config = dict(
    experts_per_token=1,
    d_shared_expert=0,
    activation='swiglu',
    moe_layers=[2, 3, 4, 5, 6, 7],
    routed_scale=8.0,
    router_z_loss=0.0001,
    init_std_router=0.012,
    norm_eps=1e-06,
    batch_tokens=[65536, 131072, 262144],
)
Below are experts of layer 5 (counted from 0) of a mixture-of-experts language model. Rows are named router (the router's row for the expert), down (a neuron's output weights, with its number) and show model dimensions 0-223. Each number is 128 + 24 x the weight over its row's rms, rounded and kept within 0 to 255. Numbers have three digits each.
Before each expert's rows: "raises" lists some tokens whose logits its average output raises strongly, later layers aside. This comes from a sample of Wikipedia text that the model never trained on.

# expert 24
raises: "se", "ept", "airs", "enn", "arl", "ost"
router:113133156132143110122135071120190089094109133130138120121157095086111149129115141134124122108165087114141090160120127143145121087174079104137099145164114093106121138136124116103130121135126156173101154158179153115132115152115127137137148119117087176100103166101107121104088140126127129126113115138135112080165120121127130147184116166141148148146107120099134157108113138087088129142117132123118139161127106143138103110075138109120106167128133116106152130091141124141130126150063105116095121126148111181081134158155153112133137179118146114176126099149120115137164100155135115127071114081132138145111141123131136130179134135098175142118102111108141103128090136141159115113128
down0:148144129131106144122120160120100132112116134170140098124108157102103129136125132120134128112107132133116125101108104125128096132129138147130111119080143117151122104129057111145136139131210134145122074120097133126154136130107163117123178153102112015143151099125178147150129136168164149136115094096131138104137138141122103165162140119120101137138133103123136115142117122178106159117142116172107156099100137135133127145127113185102147139133118126142106089126111174124118124135109121104131100094146115147094116142109200139163139116149131139118139110121139087066118148115105142158123123155118122153151146129101166157144113132079126137157168099084132120137131121147153140175127

# expert 60
raises: "arl", "ar", "ong", "amp", "orn", "ould"
router:119135176111146114103134126126134105121120125129129129117090105135125139148119140102109086104161092121166119131109092166137130107119107103140121141151112127110195115132109092127139118145133154154122126145125130118128127096120146132129122129128140172113102105119125149114101095118098081082098126116109113084170133098132118124120126146166133126151121124100137129117149132101124128121086081131097132175126107135172091098088154124079094161146128135100135110115117084130158128094072168121112099126182139132095154125119160109154139188131141115169090118133125120122132071112148124078070136101122125112114161129126111120208164161149146143088164163116133104119102100157149116128117
down0:112154111145161117163149148158140121188112103161153147139111075107104138122110144117125177122189157137109156149144161117139156130117103143133105108136149107133109127126116138112107153128117101091140121120103161112155159144136094131125121140126132087155118162129071145129134164147099094115140106119093154124172151116149117170124149131110087121131144084046175123098161135104111126102074149114126124164107130103097152126157155139143152155128144067105117122076094142153127135165122094126117093077090156144137102141147141098123161134129143123096142104124077112120105172151132182119137125136136128099103155120126147129132136115130125134130111120112133115131132132106090161127092

# expert 2
raises: "ually", "ct", "ist", "isting"
router:117125148124170121104138121116148092124114105155147112148115111080111148116090110134119104097148095116157097138097097156117137126166104100127108144157138110116140128114091109123139108128141165161107136160161150110123107107095159117108140128158108159107093140119136105106101147115079092078093139134109098102137100129099119128132152180159146122146137131101103164099146173114098150134098081134105125159115094134162138090100173107110101150134132097095129097101121095114149123125096159135146131141162137156111162152140150087157098174094180098143102106156099152094150095089124115098098129091123146122098157169149103123165152156142161146141107151123152117138123114140148101125121
down0:089086128183168136120162130135133185120127098122105118069183136134125085115120124155176169130125124127166108154125158150141136114148182137140131145149119117115130138124120118155128136186139126190171125103124091094115126100102144116153122139122103157124169130114109146108103153109102142121134097119151117129151178124120153089117137160106117151116145125157109096116157112128131112116106106143148119168142139167151130142157159137089172120118115136132148117127103137143095153147161138175102154110135149113124125129121149141103087146131109103138142102090119119149116178085112201140096112103166124159102120128095122110084126135125103118171131115105155151145085129138141104101116

# expert 1
raises: "v", "ver", "ve", "vers", "ves", "vo"
router:124155177116122129134137111121142116100112116135116090134140104121092120112099125096124098071165091127127125157122114125132134099163094102151122143138136095148146127118127112126130118135121144167148133152145158123137116137102146123104156115146099168129100109124136115094103119137123091103097135123100161100137142120159114130145117146152140106138134128145126145125128136128110111133090049142095107158136117125154113079098110139136103140114150148108174115094088104110135129137096099143096152153204132119131207139161156096121120174143144090139120113157125144129138112088140086056120116069118124124096147115149120147176123145110176147139085147161131103149102103145155095108092
down0:201131076081123136155092162112124139059130168138111120130109099136155168119124161133115124134107157140105129113139164116144129119118141154175138108119129142129107116110126075128136129137072145146100132150116118102123130103103148154126108144115118128111106149074109105108155121163105130133121181095105121121124103161140192144149124143163144153117142125123129118107145106139113115133160118188170121095133141140135119107100119164123153145137148128074106137150146111081142123179158141116120081094163130119140112136090120117138118172138136128128112140097138148101131150152147153126113103137104086058157133129108116110158136151098143125094134143129159160142162138120067108125122

# expert 41
raises: "ept", "uther", "amb"
router:134165140117132108117129123131182083111097118138126135145134102118113162089123113136125087096155096110153112158090101153145124104144098138138112135103133144138170128108108113113147132121135157169127128148161170119132091128133164121092106101124127153140109124131124127107121105121108121104089148137122147063151097121123121119098133140147140137142122094121114143106137169137112110093102084128115108186115117106168124105109156126130102136134129142110138093100101091113129140112069148131160138142177147113129187146133147102131112163126157081145097127172124142124107103136150124050107143079129114151120176137146093131218148127140179141118125154141144109142120098154163109117125
down0:100144191169157151134114129109139111122142147150149106120121138137169127109123146098123096112088147124166143127140154138139117060102083138091146133172106129102088149154134133123143151149109206129141126134099124142139154068098123118119100110145134173079120124102133166099071111117083147136146136165132128145137139151120104123181162164135126185157093103113131126080108146146147128148137109173114097116099095102118149118054120092136128096141160110145135148133144116151109123144108121125122124093138085156156113135128122126101155120131132166095119111122160141130122174141106140126111123163140124120118115166144148138132153142114158128106142112135127135161138154105135088141105

# expert 19
raises: "ore", "ores", "ull"
router:139141168123113112114131109131165105091110108139108138116150129119103126108114112098137100098160090138131110159135109157140153124154067127157104152140137092138172109107116126117128125126104120204130133156149170126134086112142135118099129131156126163131084108109122107137125141113064116109087130113110157063116156090143128119151107197157117116146131111091156128098149151139104128162102109114102121144122117110154105072091161108113114143119113127121136138114110094106160114097099145126146164140156139136083150138149141112128124185143147118156120089175133138123117103106125101080090129069145144137106163109126111161171154150125149136131090135121130114107115095138154122108122
down0:127158109144075117115122137154126147106101173142106144150148155123123151120169118105130113156106149107133169122142138138135133125111141142108112102105121117174119186123155117147160160167071069102155127198104120101112099148125089121105159096149146146164168117141132127130120127135120107145070114096139119135127118135117163127142135136156120112127131118131132180165134140133144102130100086102087113156113135078093150152177152094108162087149080133125137117179119148147111137154143153152107129108145084125125096145164110105122122144161113153138158118133137114110092121108175108118128145165130146172168075127145154141106115142099138120115104138115157138120098137092139120123110